From a checkpoint of a small mixture-of-experts model trained on Wikipedia.
Size: 8 layers, 63.7M parameters.
Below are experts of layer 5 (counted from 0) of a mixture-of-experts language model. Rows are named router (the router's row for the expert) and show model dimensions 0-95. Each number is 128 + 24 x the weight over its row's rms, rounded and kept within 0 to 255. Numbers have three digits each.
After each expert's rows: a language model's description of what the expert responds to; "comes after" lists some tokens at least twice as common just before its tokens as in all text. This comes from a sample of Wikipedia text that the model never trained on. Tokens count by the router's weight.

# expert 3
router:127140124122111129089127072098179156096092113111137151136116153163128104143161135121106126095123123108102159182138147092140113128137138091115159136115089123100124140095068147131109117112153149104113111135126146107091131133167123119067118097142151115118163119152105135160140115144113105116
Description: First two digits of a year, like 20, 19, 18, in dates, filmographies, lists and tables (2015, 1939, 1863).
comes after: " ", " (", "–", " August", "/", " June"

# expert 9
router:122147119123144105128130126121155196127130176134101150104114146130122132136090140122127120099121115128165148147179134090114140124101116124097134145101130099106138117140077136090152134106076137129120101106165133130136152122169128107130095144127058154089107153184119085112147104125134133135
Description: Periods and commas ending clauses in biographies, and the words opening the next clause, such as He, She, The, where, but.
comes after: ",", ".", "20", " season", " However", " year"

# expert 20
router:127117113125099105127145083121141149125146122091121121135137140148140118124083140113118177095132134097148142130145130118168141115152148121115161138110147108137119131120092129155142117111098139080097128117160121093119144150126141116111110153117097128164101141163117109117127102131148087127
Description: Possessive 's after names or kin nouns, and possessive or ordinal determiners like his, its, their, first, own, e.g. "mother's".
comes after: "'s", " the", " his", " with", " its", " for"

# expert 8
router:139107110174112109123110086153122100122099102081112151126134120147090136148153146155125130165112130156142138114143111097160144124129124138158123143097102157094078127106050114145122157115112137149106189105134114129157111161118131106095124163140123167149103144140150151110161140136141105101
Description: Plus, minus, opening brackets, dashes and cell starts in tables and lists, e.g. goal differences "−21", "(5.9)", "^{[", coordinates.
comes after: " |", "\n", " |\n\n", " |\n", "6", "9"

# expert 44
router:123123122152112115151164074127138151130104107144133141073110142157111138147151124100110160126150129104154118169143138159125116119145121118135135126108125145127121121129070192128124101105069137133119153089103097137123092171136130136089093152104091154089141112121131141149142114109136122123
Description: Pipe separators between cells in sports, election and data tables, usually after a number, plus coordinate ″N marks.
comes after: " |\n", "0", "1", "2", "3", "4"

# expert 15
router:146114095134177120113171105163165156124111110139125154138127117132154136125104143129080110117175157120120141140130147082115112101130145074148129171156139119154120153129090128124127151087131129148126116106120138105130134122151138115111119169108136118129089115124113129111131162138155089137
Description: Relative pronouns, pronouns and modals that begin a clause and precede a verb, such as who, that, they, may, can, each.
comes after: ",", " that", ".", " which", " can", " if"

# expert 61
router:168132129137118113125162101074122186147139131082114121117153143112116134148123149133079129102107117076133145158133149135115099115138082123145127133119124141088112121141084150103138120118101136128138126109136141104153107105098117118115071130096112149105130113138095116110157119149155129105
Description: Trailing digit groups in long figures, money, capacities, coordinates and scores, such as 9,000, 2,938, plus units like million and sq.
comes after: ".", ",", " ", "–", "00", "10"

# expert 49
router:159104110124150146139110105116155094127113155098115139118149148118105147147131172172117157111163111141107193162200152061161126126113153109164113144144107115122106152156102155137103101103151111089104119086146132105146110174121107153123128125119094116110126181136121139095141163127133123115
Description: Single capital letters starting names, initials or acronyms, often after a parenthesis or quote, such as B in Bowdoin and C in H. C.
comes after: " (", " \"", ".\n\n", ":", "\n\n", " U"

# expert 43
router:174150121143110106120197115119147199107129134110096168100153157153132110141097117117084142124146126112145192161167160126124157125115115153146187139113098077105129151137068169148112140102148141089096116144138140131130116118116125098110088133127111117103125163176112113111121111142151099092
Description: Day-of-month numbers and leading year halves in dates, usually after on or in, such as on 8 May and 14 October.
comes after: " ", " on", " (", " On", " $", "On"

# expert 14
router:131132109144138074134135103122143158115112161122136176129168138110125140100140151127138143111140093118101142094155123094190128116127130095143154153136106126123112158120027128125127140118124127130120147111154127140101141124152159127119114118142095118105125132127115132115148112093076102131
Description: Articles the, a, The, especially after prepositions like of, in, to, e.g. "adaptation of the novel", "before the U.S.".
comes after: " of", " in", " to", ".", " for", " with"

# expert 45
router:138125102197164098118141113117136136114106121113121181093133103139121146124118137158115136169114078114144145119115155114115124139126149123157137105133096138116109156135066132165110136114148158116131154111134103155109121151134113140089110147122109097112085158191122117104123122123084136140
Description: Hyphens and line breaks opening infobox fields or list items, such as Founded:, Headquarters:, Phylum:, plus table pipes and == markers.
comes after: "\n", ")\n", " |\n", ";\n", ".\n\n", ".\n"

# expert 36
router:168098108132123160154117105139159158111071119075133126138119156155110144138099164147133138112129092114112121141152121069156128116109110130138174134119118139125123148156118153132116140136125130092118117131140095100140151146143135148103142093113097086139136162113125123118134147125155107141
Description: Capitalized nouns inside names of organizations, awards and offices, such as University, Department, Association, Award, League.
comes after: " the", " National", " of", "'s", " World", " International"

# expert 55
router:155163131140118101118146106094133189144144089127146142141133168139107115122162144110120160147112108103144164168158190098119124106100129141134148115110100101105087151119069186145110127133103129092102106123107137127086124137125112145103074134111132098164154158155168095129145112088118121140
Description: Second half of four-digit years after 19 or 20, such as 2010, 1992, 1878, in prose and tables.
comes after: "20", " ", "19", "18", "17", "–"

# expert 24
router:180156103161122138136125126103121154148081158123150086136110152123118147120121130085122125153130121129160112129097133093106113094114154119118120163130131145129163122142033099121087136124102125162122126089123110115108131194099139131112117110103125157143111174178106131138147124143163125149
Description: Closing parentheses, braces and percent signs ending numbers in tables and infoboxes, such as 24 (75), 95 km^{2}.
comes after: " |", "2", "%", "0", "1", "3"

# expert 41
router:166116115133123128134105133099110129118116134124091133143134146126093109136124186151086137103090172139136187134120154080145143089127115103120133151093108115141115130123027162103183130108094171180110172142164106045091109161123159145091122131115114128100118107167133115142123134096144131149
Description: Conjunctions joining words or clauses, mostly "and", also or, but, &, while, and then, as in Arts and Sciences.
comes after: ",", " and", " well", ")", "),", " or"

# expert 63
router:148153150152100123146199092116155136126064151056099155115147158140102145131141135150116112122075130092120157164106157089101139130136126111137163148135139116108104150136119134131094128114108115130101150125127131120107111151119132159138094137157135145123125139169128109122131108120110107096
Description: Common nouns after an article, often modifying another noun, such as ground-floor, water, fire, ticket office, radio call, data.
comes after: " the", " a", " and", " of", " with", " in"

# expert 27
router:157160132141124112143149074141149097143129089094125182134172176103088091145166118161127147148141143102124140111117153088133133123101100118129155107114065100145123102167105149167144104085124187107106176092163119123122144149128132105136092136090125146134126132154122124109131164144125163086
Description: Short first pieces and prefixes of a word after an article or quote, such as c(oursework), re, non-, inter-, co.
comes after: " a", " the", " \"", " and", " (", " an"

# expert 35
router:125111096123158124121121108084138156138097119095122144135138133132132142126119136155110114104135099087124159181109120116116129118050122128162178167155125138093122126155097149132081084094107111126117102132112139090097134147119144152097076127100123144078110130140123115114154113127135162125
Description: Ends of nouns in comma lists and after commas, especially occupations and list closers, such as actress, singer, director, etc., and Confucianism.
comes after: ",", "),", " between", " both", " United", " New"

# expert 29
router:120155144117162170118133081104128160143145143130150166102167181137134133122135160139117113146145137114169155108120127122168120134128123101141116165116089116113122141128041127128111096073096121119096185092146132159133147139143124069130122125129109127132117118111109123114115091128115090095
Description: Articles and determiners that start noun phrases, usually after prepositions or at paragraph start, such as the, The, an, An, and its.
comes after: " of", " in", " at", ".", " for", " to"

# expert 6
router:126125136144099127122197080122160149128108149074140153147173135164122120114131164136130124158116129121161156169144157123161119125130101105127166160116118136094090135125109157157108141129107144114107131135164113093099114122106122131080078134133102100132103145126161150131172148128117133142
Description: Capitalized words in song, album and episode titles and music credit tables, such as Live, vocals, bass, guitar, Episode.
comes after: " |", ":", " \"", " (", "-", " –"

# expert 5
router:122114099125145112133115112115179123106103107123103169107118111113102149139110141113128115146125119140115132159117118109131116136078158092095155133140132144105124131136062108150121106126074121118141142107130163122116124126184123099139106161118116146144101127148113102099112139100132127154
Description: Space tokens and line-break punctuation that come right before a number, such as dates after "On" or "In" (10 September, 1999) and track numbers in table rows.
comes after: "|", " |", ",", " March", " November", " September"

# expert 10
router:118127078125123144154138109077145129103132188114108119153171155130143140106140133114095138107138100107137150180132120102105118145148161087155127162152076135130102134168075139132088108099113096105134127110111124101103125142162122146127109117135125113103120135153096116144166119155108103139
Description: Year digits after a comma, In, or opening bracket in biographies and dates (1964–2012, October 22, 1862), plus place names like Missouri, Chile.
comes after: " ", " in", ",", " (", "In", "born"

# expert 53
router:133128125127113104135154093094151151134125122104119116095137175138133140154104146108116114080153134122158139122140133118125107094133130085161122163126133135104137113110065158162091111099121152120123110140166148118113066145152129127142136141132129106135116151142143108139119140136136136129
Description: Sentence-opening connectives and words in temporal or framing phrases, such as However, During, These, In many cases, and by the middle of.
comes after: " in", ".", " In", " of", "In", " during"

# expert 54
router:123159161137118098105165107083112170144125155109124129098173180135115127125107146117115116119099109100133147184135164127144131098133110116173112153116129138088097114118066147125120135127143067106120128106171134127125104129112114137111120131098139136147132129167119097108144124125121123133
Description: Final two-digit pieces of years and other numbers after 19 or 20, such as 1996, 1731, 2018, 3:16.
comes after: "19", "20", "18", ".", "17", "′"

# expert 17
router:120131107137115082138099126162142170121128099082115136131148100107148128146135123156093150127110105113097154132141144087130114100103101122128139132120120108137126121121087181176101090121089129145111093076139142107145141137138150104105082174135100125099119127136145133148163141104115107170
Description: Words in "as"/"became" constructions and superlative or partitive phrases, such as as, head of, part of, most recent, largest, and among.
comes after: " the", " as", " was", " The", " one", "The"

# expert 32
router:105126148105124099146132084112134174129119111093121116117129156086121161139126148111101088128143110088159153195161162122161107129115157138134136142133064122111105186161100133124115124119119152156102104066102111115122078106152118084135082110133143133120147145119153069105142094106127134113
Description: Common nouns right after the, his or 's, such as order, name, season, release, wife, e.g. "in order to".
comes after: " the", " his", "'s", " its", " this", " The"

# expert 22
router:156140101142116158155153079141141154136134093096102140128135167111127132108133130114081147154152106107134138144158129133149143121115124093143144134108103130147119147132085160098116111120126128100145134126140141124099147135136154114122095163132110130115115148161127115109127114097134129126
Description: Sentence-ending periods, table pipes and cells, list dashes, and == heading markers in tables, election results and section breaks.
comes after: "\n", ".\n\n", "|", " |\n", " |\n\n", "==\n\n"

# expert 57
router:164141153128107137130157053145101179109120108089154110096157145155107177141099162167128142118145125086146129120126124086116106135123120134156128133120102094114108143165050152132173144103140153091129143119133125145110158166135124085102103162124087125119084120147122135132139135066099127156
Description: Tokens in place infoboxes and coordinates: decimal points in coordinates, bullet area fields, province names and population figures.
comes after: "\n", " (", ")\n", ".\n\n", " in", "′"

# expert 52
router:138127114101104140107131109119158120118108105103126166150156183127079123135133139160143159123134119137138145177160135113121099118107135153161119144149110115133084167148107157158142117125148101095114152092112113090117146145116135094131126151109093107125116125158134138118132110155131116129
Description: Uppercase abbreviations and codes in sports tables and road lists, such as US, USA, FC, MF, ARG, NC, MTR.
comes after: " |", " (", ";", ":", " M", " L"

# expert 62
router:151137127123128123159126096128159159154133139125143132132159159155114111111116166115112122126161120090115127181162134157124124113118106113166151144159073131101117131152046110143099101118119103118137142099161124103109125128126130115112113129122100111129100125136144147136167062141130110118
Description: Forms of be (is, was, are, were, been) and subject pronouns he or she, often after the subject, e.g. "football is".
comes after: " It", " it", ".", " which", " was", ")"

# expert 21
router:128164121129115098088155104080176133139117114141143135103149141132112136159095138106119147139121134092109124135107135135149132121155150133169107104152125126080128109145078137162126130113139164169110159157138116152121086142147128118119089121117119149100100113171139132122120139152118118101
Description: Unit symbols right after numbers, such as km, ft, in, kg, mm, °N, plus the article a in twice a year or half a million.
comes after: "0", "5", "1", "2", "4", "3"

# expert 37
router:123124108133117128107101133100129149111086143102133155123158143119130132151090137118133136136152081116125138131097149087149133120116155128153131151153065166101125130142082113140120124108132144126129142145140124131097094214147130117100111181156057096123102172171116133104149114118150134101
Description: Pieces of infobox and list lines, especially website addresses like www and .com, plus dashes, newlines and table separators.
comes after: ":", "\n", "-", "|", ")\n", " Website"

# expert 47
router:118146117153089120134134123091124172130128095129126121093136124154116122154159183141102137091155115110143148130132163096121155115112150098151166171088144122138142076139067134123119135085103130121123089124151144091135116165156129109103105162107077167117135100150130081126108095150129136086
Description: Verbs and function words in biographical sentences about birth, education and career, such as born to, married, graduated, appointed, and died.
comes after: " was", " he", " He", ".\n\n", " is", " as"

# expert 11
router:148105120129148153105139116147146184126129134118145106101120105104128144105131184162067149105160106115160162140141165136131105148080147119131174163124117162098099152121086104095139123112129136116100139128123116124132103174109143109075109116107095169110167110136119099121126145154172117120
Description: Pronouns and the last piece of personal names acting as subject or object in narrative, such as he, they, her, Oedipus, and Hitler.
comes after: " that", " the", " and", " with", " to", " when"

# expert 4
router:116124108155169176169162113127136119125091144099111112138118118146158154103126155127095147108162161117089133147131162072135149122101111102143121124118094145109105180135069157130118150096130131114133114119148106122111123164152096102147147102144116135122090122151137141117116173143091133106
Description: Space or capital-letter word start after a comma or colon, mostly years in taxonomic author citations (Walker, 1859) plus name initials.
comes after: ",", ".", ":", " (", " :", " &"

# expert 59
router:121142156155109134166103125095143147155128179131106113130173151115123152090099156137129111104121075093118149151136129125135150107122136109152115140152108113103110128120062156141111115104148115149116129067120077111112128145176109111119102169116109148134158098165104144121145139139115102128
Description: Naming verbs such as called, named, designated, and titled, plus table pipes, colons and slashes in codes and data rows.
comes after: " as", "1", " |\n", " was", "2", " known"